Experts of a small language model: width 256, vocabulary 11692.
Below are experts of layer 6 (counted from 0) of a mixture-of-experts language model. Rows are named router (the router's row for the expert), gate (a neuron's input weights, with its number), up (a neuron's input weights, with its number), down (a neuron's output weights, with its number) and show model dimensions 0-255. Each number is 500 + 40 x the weight over its row's rms, rounded and kept within 0 to 999. Numbers have three digits each.
After each expert's rows: a language model's description of what the expert responds to. This comes from a sample of Wikipedia text that the model never trained on.

# expert 12
router:430531475446508498514495528458513540528474486472491547502479545525481461558589499448447527429509476521489494467495557481542479473485558523567494593453465477507501524546526383541461502520551473516508485405519497470520485466433439456529505499521434481502547501553527495406509503546497498492490441499518508541439497531493492476532555451516496479499486571506478483550576466439462489524513474486549538490476474518539501516515575500448462525496539488457489505502474450481451474572483564478482476491540522496508523544552443522518427471525530497456479503491541491469453531586523532449453484475497598494519530463591445460505510414438459455543492529449476562449522570456504447467496483544516512526538562516489479407442444551508428407566578519586567552470457505519567502551473508
gate0:481464479468524559463529424460518462497474511498506544517592398616520521520473525561492531484508490541528481502490525502476511452449521460448460444494482435476489511495561481477472496429531479461503600469532565536510571518496542484463492464489476527530474464416441525473556420488519504489535433525530439596520481481524448462484426464593529505498564517506463542529515519467514472524510481593499484479432518435519531521499584457454548557500568497502516471440486490495521475496410557433500555448475511525499504507534488443462451527465569433545530524475568512440445487492490546482469477444541544416534499457531534490418431517454470537481468541534462511430517460506538479507525456469511527419535408522479513476501548521488482489508519496500557482532529416475480490481515463
up0:468477461483466408515489411536518487503493524443516522484574500475504517552434514511545536552590537518556452531506517510405491460505564455489541431475546527476506515504513552535456509506487514452584492491465477463512522490579498498541452501487516491488531438589441443531596516515549497573445596532502506498503497482481496523557508496549476471501472525467553416497511524498497429509446560435570483540467540523495477469466522583479421481437438538465472479523463539491554480434481496543489425535507455509462455511508520485460549492409518536537520448461479510513531460498478545368575481491520515511505469499496541436488527499500490472489504414470566465541460519453470518429471513489543537511498566547581483467443507442478509456528490515570523424502529470492517481527525437
down0:512490483577475512483578498525428480541459480509586528562466510558500523473491486604470504447505476487563498486514490415503472530496529422475535528466496451492476482457500446454518511494536486469430466501462530507532546484438510482452494493555559533495514461494517537473513524508513498565421527544507458597551494544532530542466430541435491466519513475463518527470487496463497453474479534528534468529513513566505477515432452540515515506503479542529512518444403533517605561557478506524506420550500435559484557492525461480498492565426512487560463439579471500477483429479461454503542526496424480472487515541475432554556478455554485485547492527526453513473455535447488431507519412484488483504528514518550539509431545445578482532537569503573526461506542507407430516439523548
What it handles: Symbols and math notation. Spaces, hyphens, dollar signs, plus/minus and LaTeX underscores in formulas, chemical names, prices and numeric tables.

# expert 5
router:482528430535447507558475452512537542542550496514456452499570495503522567385569533512576485517429502493530473528476523494495461538451536443492505530438479513550486497529450402523511554501483479456432512526413559435526461517563513442564509565489460515514514532519457486442459439417434537561569520465578408493463534514502544482574546416461566503527489500499430548481561489526538530512478457537509421489538490471482498544507509432478523500493504548493492510527520472504549534527499553559438452535491457510513445490533517525462474441452525482592505450475513534491487496542469527527484525482557454512524418532518488554482436501535492512481504488474531525476525426500508558551521438455566474509503532483529521536485537532569495541501413474491508529537402492544507461470473546
gate0:483557544526492526472421508547484572504522475468595477524442511489491535533560450526576463474456501519512411468477532571556503532492514512453452510480459488463520443441537493495476446511517401529496502517504487515540542437542553518541431494467477575474417488482452515485516501519489434585449491469529480531507546492437475519531478475545460535461505537491531542506451490561496520554502530450464476422461587571547478467514550503471486539548479516536486489530439472535514517544558501486615486451427611511488520473505537498482572482419487518507470541485539493544507453463469527552511553502506574526433428507616566505464489469536568490521547625509489449546495471517464530464527522469437468497493548525519468480487528496464545470514475429523493492520469544498477515492520500
up0:548422476494469517520494519471480511509596466519553507551487492479566565536423487450470485469531463425443534489484481489484557472525499416458568470516461499468557531519420427514413539463501489484500534540443527467439496501503517462480516478500440486454423503491590523533464467513521517433472511534449493528487458539547509401465494571471528500458467436483546439464556527533438447534468492483468532455511477532470565488501514511426553481512447518504446434482534496441454570510500542480502502554494456502541492504521509467426490476458482518494476519493504604553524579464459485449456536473466526553534453528414473550521563481466461461470484538534555522503500535470542487437530472563534472516520524527505436465530508470472534401441570542480499537461428468456452438554483497
down0:477478426516417475452609443583559513553502515476496453557475521490371551538503537530503481445546536480373529497461518509505549549486536514506520503487464457592543418508450434487534454440459531484507507501427439480481515489525474501517529535451479516455482417534473456466523491505544491526552535484505480494450498463460563485481553562457498513462534516490492485495476468478493538545569497446524509467457475459515525472572484496470537537493515471497544494490528445484557490469532533453492488520459455487562505548521477482507554401500490493554532532564506509498461511437471521493572498514531568465522493491518527462499544541449469494471516438394544541486486520438568492521431550519493486527461457493574542512620450468523563512517536573570514520482530439540511489519486554
What it handles: Definite and indefinite determiners. Articles and determiners such as the, an, this, its starting a noun phrase mid-sentence, plus month names after in or on.

# expert 14
router:527496528508462505525507502517515543488518534511559558635524474497501493458409420505546499492511500476533490592486590573557559496536533503442457507463513444517525559456518556558492434494553492544528524534517503500487462462403519491530385417493451463443496536556523479496505505504533517429489498414464507466523472458446480491487439514491598516476535492541487465550474496488448534512472512546460539470479517541515555462502494516525464481483467490422518488451494465586502488510452508407466501525533429545497494502493487509443542452493479529533404496521465497454586490501478493528499552443471469530465597484447501571519540543489514456495424539499493481574487509544477431470491564480539502538481542564482445505498503483406512469421442572563497473509528501515516498504516487
gate0:503472633533445452479565513455523460496464576481453448437521507492521588572462477512487517502457503528521513492498457495520533433525458422451434505506451473550446496473543483547483421573441524540574489416473529513516531495542502500490519506542562408524530477439496497528506483488534479478497512455499484580413514466453465557506468484444474492517455516470532566494474526525465477446524551530613536485455533501539514560500512439491525536495452431547537458487533453463425534491477533511507481447585447542446491455461556518507561468482517444583483432518506472507519467510512540495487525547433493435564524517501481505486452540491476495472537502516487514494520423536508417504498530531438436465490482443461464484545492527583573510504545513509532527450497515496498484449558428
up0:469561519491503492516484455487497445525463456517550523495488438481572511541580493500526507562518530511566499521456517553520574467443504493457492469447440443555427555464469500514533506468510545550559496559552568521538552539517407550463462443524527475469534490431462515492522470534542469466485552514502429504494524499450497565515558444465543513483484509524459555463543415515535585475529463510496503524510478509499526535574565552425481507487495481534539438443446502556470568511505550515541460422502412537503510578558471512612521543516532438485438483454536490525503486529489503495528442509496496548413440549487463456513577532490476485433484414464506530481516478472498487513402505498478515406513520518469453451572501521515520485498535453416507540491503463476447452493475523
down0:493413364511554503565468563478492460507479486476506523486546507456478445571479500521509415468574524476446517493546470493535483519460494532513374520504467562484456527564513478422489450542456511536506524538579522525537523474485458510471568434503509463417443502517470536482533486467484538529414479491539493472573487417485519492482397484516507491495486481427465514477519440511493516500519505536490541490563488510533471434437501512503408482476477473499500458553529590476462471512495494478512474528525539514490527518462534476461486557472475605421483556515413502522546529450572503544559531568480515511458472492483549537455517479539473536444569529457473476512498483418486537509545453545514452527433447480420487531474496506500450457519472448553514491458469561454510506458533517
What it handles: Quotation and discourse verbs. Reporting verbs and discourse openers such as said, wrote, stated, However, According, often near quotations in reviews.

# expert 9
router:445448501533465542502556503508482463516482474450495526494448489474489465491501482474543496470561489501481551438459532534529471525468442483432511408494524535562550514421534487516460540464425499478484533544561536455519527511502388500458513530442458456551538523468455496564510501470506532517519445498588476470560510537462539511484502491518509501566460513534535489560556396585488567569516550471506445524443501497469428481523448459529488450561474526481438507465458439561549495494551461471529527482435494492467527585501480469542470550507550454471490500469541517489528491483490549526458582487428471510486491474426474495437529535464563429544455448483581518521463502520531495510521561534463522444472535443488520532525538501491436508526505481465540443543599507408557560445441516
gate0:528538551579536523519493505489467456474525584465557452459494491499487457525464433547505519468480478475540569492463573533536409539526591515520424535478568462449504548431497445485447602388525429496483606481450507506513505475574491504501494454544395491540438487458563480487509560555487439516484504447523552496506406547492445513502501511491502527445495478472419456501511530586485591403491507492499514469452547508480570517514558524509485546496498485467489566488513458511542442517484553499475498543447464461523516505561495475475557519501528466536416553515468488456473491512501491525480488496569494428532519576487411516416460529555484510436517462506463524516463541511458462455593486550548499517513517530471456498468481507511468512497497532472515477517493479496508487491496513
up0:539469573484438441513441462488500484456543526576566439491482503463428467510441445458490515559552448541591461517491461516495525472394543424563461510522493478482498555568474503560462487499470575529550450535436491515516459514526463532414474476513589567481520530459463462486490480520457452499543516482468486494508535436564501519482535519507512459488454528524500462504463492560510461473457458469363543490479571436481497512488425510475574539510482536505499481474524528551493472492499540471484434556555497568536501502571484444536427470411461469488492485510535514557449477512434537503519506475564447459512555539456581498439492504468451429501552508500444509467551491501488497528523555570528438493483528533508494475493504507479479602459496544558530513491501490553461482463498531
down0:561442532465572525498513499535454461498546526511492491490587503530515514519488481469490457486414443446440477492523531583486522503473491495515460451591581467505448575511571451557498538392502445542507518479455436518599488582499517411484435415557533582509464501506526550499496502524511549505471502575532490488493519518512493433476555483498491475512450483505507514509454508505535518516503455484510533522431496543511514519498487601501480523464529541432547507481500531448473569518540458492522512604507455454512432487475538507532468476402508486492532533454447515508538403508482471499554515458511525531479431574522516494471418429451542511542478454498490519570564519515424532461500523500510512466490508501503433403496467472493576489543436499456519444469487473515482524478559477
What it handles: Table pipes, by, word-internal pieces. The word by or such, table cell pipes in election and results tables, and inner fragments of rare names like E-up-hemia, P.D.

# expert 0
router:566544550496533489438460478527449517556536455496506490468479499490478488543570449570453477499482555447492554480496476441468459515493459549445446420572517557512481561520550498465508512517471477450453495506426484514484501534440513554577531487484446451506486521475548464494478569521507495484538501541485472535531444540530564482431554442615491550453448555571546505549518538516525437492549500555490506447456543414535494601449518455472473482526546483486467516514456489460438467482460555428523574442443496522433498498526548508468564494512517472471549522466472558561438483533488519510545551563545527509528583427508495490467543534520553501408528572540530494497529519499502496509544448444470525550507449497459477499468565491443545469474481544558444492510418517490506499508495482
gate0:499448499489508453497468503527555517491487482423506492569536462500464507464468470402532527529498468488552463488476574474485548569546494460476416453423537520486531439511479525463438542547523445502546520509478469520426576484532534432502494526450423546510552433528500593472530508608531482469468519551492527435509555440427475453447534471555534512496500553427526496531452552511528549524523530435535391490468488460515550483542532481514543559482538486497551482533502503464549471539511598449559492502494523504487515499502458540460436449526512519481502528472447517500490516481529466542540574485472520434486431437511540534476459524474451495467540495461559485463489454452462400535535471457458491546559532465520444517572572438509494420513486467538475528558513507478504482479462523
up0:435463495460494441482513485540484529528466538409525487542523487452503443501540507443487511542554479523553469513425526505464488462505461473477475454485522477544483496508489555544574557509600453503537518534483417518471556483493441467535519498419471507526498475443507537523503507573532460522518561494472483448542518490474449502448495513501497548452549510517481494506457593486511511515519575439485379520520532488540555483550587566430540483510497545507550398445525455484466476557454518492495500429494500467532601462463495516406454502537494412499534543407511481478539552488486502465561549466451491424468493563525507550456510543510480533482488501460537511474508473494470423510551442489493532519464474424527496517496564484574444423546492508529452485530530541512417447517462516
down0:549515489554432448507531443528534480537521470518488533472451564548451499477572554519439494489433476527504445471529520490488504556502454510568509458496478489514479483439473497591476481546435531505420485508506463439489532508437522461565515524375436441484511529503490476493500555429459513489533585515480577496498528508480501487556502537479501541596532508456517491545477506482440465553495465474449425498528474538542460519472564484457513544446582483526554532514490476453465476505467425441442462552482550578486449526408520484504514549521478514502561475507528562557437456519480420462503465439483503596474453481482431534498488476500578450519544490493432572524443531480503526508525538444533494529511512542401530567457469541568519495526491489517467550517501496476542519521475517
What it handles: Clause-boundary punctuation. Commas, periods, semicolons and closing brackets ending a clause, plus following conjunctions like and, but, while, when.

# expert 4
router:457470472469494451451501567482498502507469521543442471539488537516483599450535513454545534502549435492459437419524497433565519474484404511582535551511453473428485497510521556513452512515530488560517548435450430479517491486512541493520565449562513541516546423526477505516519599507510417516532438530516578476531492403532475492465433506444502548466498485519432504523437507472450471485549563483435472486551444492513479456459497475502507532499497498538512510484584483525564504475474494545492490406572500540495526416555472540539515494519393563492438488479506455487486490532502490499508522507520478523470470504565586531512485443561541447470587500497523505483479481504538468552464470524549575544549561496489465561534464521558505445505483455488488556481528479507544533507568482
gate8:541462548494433450557550417463462486464539460508566529471397425530527482469409528582536486457477456531465493473531466448525577541517429451531595509503505557528449535491471527465458471492482481525531510486546499531418527506502432487490525512578576527547543563538545526544436517513523430518498508504428452429520495478545484557477531565449516532474502485509490475494493413497413482461517464454486534510613528561511532511475459502420439483505608526494525494473467492479519553488446488511560501521532454527513474533458474514501538468500563477536551513446453497525499512472551454502519463506482521529559503489565509522477553487527457462522484470502528500525512444452509530513527517519434464518420513464523512528471478586496424467488479476519477493403513440517555513450456543
up8:547516457505414478469503570443488493500447495532501445493520466526454420394500547522418534465551523554476464543472552510482548525576496490548564497548515504465528476454550535516483462492494492492517511518440482546564482511474482554479481537477491440527465463492528481500521561416582472547521525469452458462535483530529486515467547473505544521521461505441514534540524451523459505463497455505488555495569496538463542548444517585510458501411534563458446454369496533431556538546489563490501488562539480515506487519523474532552554476555549465509520500557522409487518574462516505593481496428463485552481521593536488491494490512513486505546521483497433485483506490510461496530580412464526443529497446495493511445463486520468520522431528549454542501476500464584506492452455565
down8:540477418424551435549464507498509557476515471462509465463511471489481468563543416471470427478510490529536483487506481424587429469485503543480572521490616518455475492453509509495464495461579538537564527520521543506515489493514475506498543515460558498537438494504496499526478439549503539453416499482572505456518497455451492417543523536531520485516455503566473502567492508511451448471482467613537477444512493537428573519474499477480497458472504513531510492495502529484494534479447523436510533549442425550478485481503504475549526508474489487511575500482593428560529531496492468436443449495412545480446507474502535501487495585484430577505462424494492501482496549534528465519544482487443459523516512446578538507563472576465480486446533454579458555481482503433490523504452475
What it handles: Foreign-name word pieces. Mid-word consonant pieces inside Slavic, Baltic, Welsh and other foreign proper names, such as Stamen-k-ović, Tash-k-ent.

# expert 6
router:525505460505616481471534478496438480521564500514583522473469518516532562497447453438476533457472518518416555475497407503419583508566543465549537575527516510488450441419512431486480506469475418516480452495545552587440527525534502465470506505541589560529476516506521509534592514497517510491520556464475514475492468503512485473477567518523461530452522501476471516508434488468414531435462570438562557506512510563453453527526546489455523505437488501584501496482485530506543454493463523541512528493445606483533511508486477543498469520490522525481504522530448494522552516486519523458505441528565499451503572500453480483508519461527524498511477534485466516475476487495486502547525566497477496471534505368477474516533418449500513515535524477484563470428415505431428475434503467
gate0:564462435483510502439547531476441516547558487509504523407511462500464497522494473431481486489512519510472483429482515507480475553520531537551549444601509387488389474487579505474461510474472541496443521507578495525494584533479505515488438513480483577518557508508490501458480454482507447555534464504479488542490480522496509476503484474494485505459506409476504532429499570497535531482442423526496524427456482488522493477510517438502542441540511450448581436510552627616488506483528452500524485508545466463478496449534491517460488570573511476495523475429512478596560464428532521539508529535514508445419456530511519514450474478458501490454464483512484406449462516464445523472516495504544521489444525509515521452525488516420423531494480552493480460473540521493549452541508534
up0:497494556559498509504484492542471569472432509525479495551523507530504516454489535567523570528430493518467508610601487533514528520520446524458426506543515584503547538531546514529452476440501470528548505519459557531489403476467487487515475421520435458500460450498499492539464475479523489513424557484491480521540489499501448529482558467509434501541486562501510475554546401474496540544611530502481510576521514527504537468455535572525503521465495493505435546497552457456474503438531551470466481486468495597484462505524505466531475466453480460473457503474543501499448526564483479466537469496471498529609571528456492434513554473473449552549528511445557492524487452557571549475497516547502443510529484521472487426437487499586535495458531523443567481536398554517514508465519511
down0:482548559493506546451541534421527480496440515501567450539521549499480434411467588522546464459518445526539487600545615528479539488535511515424550486460510465503499473514473529466464525531507464482491499458476436455468500484459567530512457514519462479429484475496525426465521540517498479571462439491538467427477557518518404501541567553457459453514546557515519493565498525469453488531451465432498457489488537490537538498495524536527449462516501529527540486474462420469514437532561483430584525428468549509486521499494435473481456464477488509526463606476488499502502465460420538518437496532549536466459502499508430407480474517483469524425476461547515543499504491514549517491470565499491451543524507533502478477528516522457512583422439443492527565523508522467490541539554503
What it handles: Digits in numbers. Individual digits inside years, measurements and statistics, such as 19-5-4, 73.4-4, plus million and billion.

# expert 3
router:461499428515642492483540498538475463542484530506500524556464528539536454483497506512504547523533528446554522526480518476543507481460518460488506494472542468575505469518528566501546485585477516556551534472568465543490578491464485454499518534495501532430493464459531509540457486540474562549459493503549471459524529532477529552581418489496515545486480484585527468484544509472556547492512457570500498547481483473406534455506479471494510480478501541522501526500495446422448513588520468513457500499509512465569457479420484537473513553476471458508531460407516445491463477547444471416495479443488443534474426445497417488556498464411492548539538478547484529517493524508537506589499420454516465471517446514468532529498530485506563470561470514392419562511433445481455522528513527
gate0:506515519583486419474460505522439419504556479448536464504499385457447418514498447500527471556489558534420479551459475396469570541507509518449465525456530497544546489484541487470511547519521462533515582515485482450533559530575467539410423497530484504497518477569532445528537464528449514462489551486484491484544503448513521463478460517461531514480453566528529487557536450527494545572516523512469522462496458536506464539473462556538471504490553524522500506495558564490499512489486449501530510495489514489522525476548411497506570488428466563521510503405563568505539481465452497430504444492482448572465484474497512516454565470457491535449432543536515424453515494503507502439466466425524508480515465445504539497555494509551505561472493496416551499530537533491446445450435536
up0:545543541574519462460464535516430540481517513436591525443526452502438507538481537467478480503462495488519479468468460450492544557475468556486507496492508488465484504521554523516487540507500496479486560552544531454476531501514451549412466433499502554480516404592538516552557512543501491510514553512423459484530452473434523521538480510525532493488500535514554500572513470462424490548486516471486513508475521536505463525482475523532467592427610545538475557500494530483513444487469517544557541498515494533487513510537398468508450451520457541529561522458511555525490446481448481480520519533531439516473468419494464486482567479445472501471433575537469426420515495526529559416501484519519438577506409468568565473525572494589540487466520526464544451508462536509458460503445517
down0:432499538457467450471487484462478529551531527442506531472565441521511552457462461497522475583489429527497560505477529536468543462432536421469464466516480474497459537544516475524444432564524486471435525503442450511496483512450526582506419500567518477480500466432511442473536505468477487433510492479490461513576512530502478516541497486428476483536478526568535538475483527563474521539502547570542469552470465537483572439525491470456485546518503473525557437516535584525446474474537531573473434461477517425554461506522378529442498495543524504600486539455472482498495456480488535554480430484453493510558471460551467496530572449464508493574451579485486550478489513556454547424543495451489500504541442556465539489487457553520499522461466489533409484518471511472465500490524453
What it handles: List and table formatting. Spaces, dashes, digits and line breaks opening list items or table cells, plus infobox field words like born, Spouse, Died, Phylum.

# expert 8
router:507527525540472607535522473476500475484470517494544506473504507469486477537508564446530490519477578508508583450507524460519450513474451521496538491510477481529486480559456504448564499564509499521489512496564417487498520515480496571424534456545489441532537489530517543557468454527438493441469590525496519469539476538480399549548502436413526511514458480426508478460515566488455545532606467450537480514562486519477515459502498526486514565502505493503532526512468543457476575480497409520563522502508577562559479513548449462522506444488536536554536513513575552525472457561464443499483455495544446416590408444563608455499496480484455472398469474492461474468493526527539467455563483515498492477496476481471545498447496490521441569508515484506520464538511476510436529524472474
gate0:452419518495543430472498497542596539500505439437524481503490590524486470527453447504577477507498461590496506426489538532510483591597496502497458525552543454510506541493492489492502474534453563447451550601491512482553427457509506486503457494510514474553545441513455553507489441458464546514460539546444544497488531517428597496448501509508477459492471490495516493540451440560508503429481517475521472498465515530546562571501454419488503434512504449485493444520442586480541505475474509530531516464565471527420511506533497423565416504501567505506479472444456527532497469495482532481493511528518499542498500459521454507472473495463479511473485468465413539540500500540479459568536495500551490519458506557546492474520410479457515560604550536501493447568502523479466439551539486
up0:545443550468505521600569539479553532459557425471456516465491551481537491531519454466460542496414500529466460433494560503442447535458487583443496466479486525476472528466470534510516497530472426484518564437510505551500510363474464532479566469505503502497454473568456564437430482457536514548453530548478451524457454433538501474467565515552496490407542544468467477507469483465468508476503499543520502525554473513510495452492529549479493491565461441486524553453505497492572499513524585472498444566538511478493491410449516516509506482455568528566508467456434560532501472489483516543538471505541551527512464466558569432522479533459427493513471448517503510442527447495478423474419440553536487561524437513517531448535466469461529478517525546522492493533436518474479498514493501
down0:480459435514487554491438438495494544513507512519573462553456524482499564544537559431483566447524458538505542450457457443532570481476480493421466447479536527555461496480561498496477460481601491483472555485508487483495657484533533509574433527433507470484522490580495394422491421489544545473481524510451451447454542530499505460489430520548467523504554515556458513472534503424475464504535493514507523529485542533460441525536539498526458511480497486488495482410502505514453478471505465499443463545497468432520550519452493564510518493495488470522472498450479512477536529541432481464497489483501474535536591526524412481516498497509451474485518499485471526569515408471522465522462490516479606493563504555501502513548538542611544534523488503501450523566523560493540477461484489
What it handles: Place and nationality words. Country, region and nationality words like States, China, French, and the/in/from before locations in geographic descriptions.

# expert 7
router:545528485512501507455504544525497506437567534508500474481554464455483402465516546512549465481500500494548484535517503526462474505493556520468478549547482484374541474474564517522511527523539446513573507464571539552462483453574485501505483451412583550527538557452532535482426424500562508495491536592477499503429526480491519515480400592476476398537470420448478493538479486549517387474504476478503505530480497502506498431479492524487520502527548490522440456505535569519551541495466456563433483553565469490474469449563525439572472496504526548541547486516440563448542491469540478485444494528552523558532447512478534472533483594511444568452543501542509544451501497465488448485475524478500522491466534519484489463480493450579478510554497520518546575488523449498499481513491490
gate0:545499504546512531496536511507519515505487537487414490467456499515454515540543467600523517410509501478482478528515562580561450524549497522488518517493506503526426493512503530517428463575467525535442490532496586531501459481531492529546513512436543451510447572560480501525501500533507489478471546555491480423462501589474508460484436490513477529463472503590496493560510433514530526491480477487444441517510429553592560437464509534521469536466486403490510526519527596501449478444476469575498538539483538446630532513414557528482561449483511533473462536448455487493551388459489522470480509561492503490534462456462511541521442489540490525530534524504497492495551447476490453551455473478524526504519491479561502436545493520489496532435491563494478534519477510564466505581544415
up0:453524453541435574556490503564460533538444437521524518519546501518453463471465480475529484512499462499543523555531448491544503496478486522493444545552442512526513502533497527596510540494488509508409501487480461483423574552518499416505484558527482510386524471575512545552452487485462550489518497522500531516455547519505445511496543465445486460425511506521504491473480453460493538508467442519540485452466505495509477552509574551478463505468428395529623519418561477574391493493547503475544500529522510535467476466551473551499549525472530480477496461561503530508481497499516494544547475481508474489569604467531491451483505526470552441412510476473526492617473495493442482484478548483428465486521520546490468531451488511475508451439520523440490486483440463516516486419571520
down0:481458493444536555518494477469468474480455500427490502620537476494555439511563436469483437472504538471494528466569489503560510408449480395483463520539491561529449499512486481542502433424433576440512443478451486498495481577560451558497475490498441528472441567455522533475522504514483509515493500546542526479519562518516496461515513530566517548497496532453500451491537460597456498560572441539521544447480548448515469504511514485434520514496568494479496436522502484479526441509550559507515504523416558495477465553513491546529442545498568545539546522544504514510528424546519488453478540508562596573567467477538457527478523552486460510512554489444455483502485511488519462520466560545456470534519498496478491611518512480448527460543459507452485521532482474535552530539489561
What it handles: Indefinite article and award phrases. The article a after is, as or in, especially award names like Best Actor in a Supporting Role, plus French de, la, du.

# expert 11
router:465498505419450443566525448525564545482444572467453470485574459389463537554489520496467416535510501484497535520485460483510521468531467481484472488537510510451524471515449526481531393522473611440467451474471459457526497529530541489491497554453451471470493513455484505474501520447528450543500494499505599534479533537513452456525437514486497474537511522457475609455544462490533508479500562537509564560580503531576489530522546414436503463484438515483572469496510565518549478532540502575522446510484452517531464495509549542450463544493485456565493455512516530537508435515438469549515535478468492453471486544452451507520500508535421464549482456541477506552540480481526552475527462507509564489444527583520473566448552525520424484501504550457534490488531559438442519459499494
gate0:526472514539395456493465484453497461529487457550507481494474429529475503492451439545466475475489484463496550411526499531455568500459478509526466461501529568537503496455600536463486550508548516449550571491512491504410522545545492438537504515483621449432435553479458518475426561526535513544490521464527495519544480471485509472475521502558515544515416500521520476486442466477493512478508553464431503486502560572521447481508526502486481499553574531491475466466473603485553510558515526506515566521497515495541460523518516507543486514446459586452515559512523468520535469523505486423420465561533535524487471515463508500507547487406520457445514460440524524497478567513498540526463500423572510450409533457467540498463605498464446511498481517429463537506520531471472501427562503
up0:469433508516450477474518446443507455552500507520469558485540460462428484467509453474542476497554488477528488437468512496480492556534457533552473519488477589449561458536566508463505461502497546506592487534539501510503489469497590417498459544443535466455457482524501468465521461511468531542436477498522463462546477483422427563526438502525477554432551504479496544510538555512458507485444464493447514486548502522453497529481455498538555559531550626530441450507511495577617532459553528497562544506491514493552500485510531499537509473518480531526487514487537512528524493436529512526446483525525520445439483553509507551517544385473459477454525465536574484460520448459500460554500565438512501444460547504489538460531500476459419568478491515435490514540413450470466441494559460
down0:490494487495492479496472497566496486486521531482497569483448467516502528509482535439577443551529460559558436505516524495459469512513569519478468491513477522457524537499483454512548497542490455425556597537501516410489560509447583541456517478459466448464499482398446565490518411502455513481533500535449538470600510481486501418440437547528462451525508538474511507469513464482487477537488496426520539511551419565527467469512502577431493576456555429466469480484517540463535530541462540530484526484555483503516510462476507583554508472500500506515502521499502545469532563451518515579458517536499567500528547509514406505529468506509421469434565557448529506498448501550532515398427509444475472473481561537545484543531426501465504467480545547539487467439540481459482537476542481
What it handles: Personal pronouns in biographies. Subject and possessive pronouns he, his, she, her, him, it, they in biographical narration, often after a comma or and.

# expert 2
router:540496547539480551490458476505551448460503455497509441423467447564483473496452560553492533451560536535492483524504526501562478486532478524536553477527505435543490525547482500449437526426459446470460473545531513446534530555522534605458462542525551534510482484511485460482480492469506474487532521531473457526427478513506518486482513501519536525442527486468571559448480547461382482492467493456481540514435482495406542429490403555551537530528514487493571444524508446522408456517476536469485501526500477454457474445502583467444565525557447470499506474561498508571448568480512506465484485578453527497490467520449481460497426471505518522588515426504472506544487452489533467471468501512488512577536525524546507521530514509521514559440544540441494491466587574448548518527574463
gate0:447527560574486495550486495481502507509527501495477499496502494487465513477501478514462506508465601470591537469439514563520507576500506460442466480471499368498500529557511428460586484457534505494519499492543525526585503499540569525507486484459395481414504496555431453503492463568455570548518500477504557469534467477504487508519467445478476492529555535484445525401481589491447537527481472515561482521530512461504476551479500508549525495521482488442536508510500494483447550539486476515495453431449492504453517518502533492518489497469437420518482587499542502524566523465526533487503421495502579532515501543480564500557470499428548550484520452515551503546436551523600455415546552509490504580500496517428508478462503538460507507505442489560427580487508526522424536447483490
up0:537484489465533528456548524543472457478518533466500496475442538433578546527459455452498533523509447560475477535568460457464475433491512503540533525464498526477413487484489584543503540499435485500469480485510491502428536482487471443561555487542542522518565522458517486510480431464535520467468496497536517493535490453541474525516471527511499464379438450417490403580482442527577456560487491494464542496543452546502512451507522580426512544465590529538526536488414422464454536451493543549502489521556431532507491446457498475475505435490503515500491447517495495511500467540522499559516504463548430472497456489545488599493485473511511517466454567451485432427518528486514509562507430463468503493519499461515535569438496490499468501470546486453529501460516513449562403513485598
down0:494469543481545595552518548467482550468485539425482511462577510471507563540436423491541499573503503540479566498513548492471534441493582498565434479576507484513493514545508566522537484547462499519468503475486443517462519506513554465491558496536494476477540587468491483501606546571411485436537511486458465582522547471479527491514385541537456480459547484523550519551482507556464467498516505549463522492485498521481497442489561391484536474465491521529542538520400487491559504532488556470505508504489464538460522483508577504443539484471447456478520545526455480486550489478515486481531572451513519553498452436505447451565504463464465466481422510500523488534503481475485456564378476536508524498478487499589562511466502539505467521442483451460495530454509490489545505571457532
What it handles: Sports team names. Team and institution name words such as University, League, FC, plus digits and pipes in sports results tables.

# expert 10
router:495472510435494498492496548488464503564464531509462449509508520441531480545494436471436492553506460531512409512487506546470527483477517519511425529452505546464538482494486571483511484538519553491537477523528526496513534465553422482464447549530527515478461499522470525561531518435452494512444458469519517540561533528504540522556572524527490497552554448460518547441465511595602549507545453443417449473535527478505533448490475550533450542555484494479564563460550484487553554409579518468558527549463520508509539510476511485519500557513468450478492589487531421482447509404574475481536521435462536465489535537493477497538466503541507561499529490439456472517511534511401517469395492515470457486452430467531521422507543437481476489433494422492431526489528482474440467507491516
gate0:535504475489462531474535517448402455516459569505496483475506485517490532554509531514558512503466485465494599549538473489455395401529610528507428515484546498447540456529522502474572556465473427493499484460514527508498533410489510435487416487552440491525484535512519536504508527498523529464467458502518546557459495479479526477579493545566455442393522548401441509531476469435515465464542575503455503528526449462580555480532539483521581464508513462481461551489464483517488501465480528478558494530452551510514528445542530507512471546591473497494489460485549523499477465524466446474499580491477453512434536425516452554496548438468436475517527519469490530490492523513513511501506493479510536501505550476490480541504503486518504505442642568528498566583487461495513480481480514
up0:471540445508491484469471523469447512463590499437517512491491539538468465509463529468450517509550509441469531475488521549405415520537533472495532540500561499498528468479538473492598505496543471391503514521531518453519538430483481497471468492452508484585537456521557530454545498515483529534484421490407429454512474503548526544444513535492517477484448556438553484494490489477464459548497532601441466491509553545461567503455513485531494534519451432513528444478554490514509444482509543469460517545489507552539532582492576517525533514510509486559428484486514445488471548510483434487398569429443469553468465522545524508465541500508489488524501555497468516515504582514425533593546533532467435458457488545442517560480470496516469455479498545520462556491511523475529515614455536
down0:436485493525427552486505579500516498539526483484553548438491483480469529473565488530505478518569526456477522528523468480524443539490484483538486493521489511475515454454538543496561507517479492527454440529579548506468475575541446563538469477507568495578549479426470537506486537570447484468515493522468425509532441509532472542550532488519564426539473515448458512519437481482474492519517541509425538514482489467546508486517559469492524449480507526557556558564560461511540498413415535503497478568538471532545427504423417507457552461480437471488538477466520481535490482537469488516476524492529550521520523571525550452506586447546452479425379602484494533522453503517510447467548465501540479483485496493501551480483476516497493507577463513432509436572489433596503530493504452
What it handles: Mid-word subword fragments. Middle pieces of ordinary long words split into fragments, such as acc-um-ulation, Res-p-onsibility, Superv-is-ors, and section headings like History.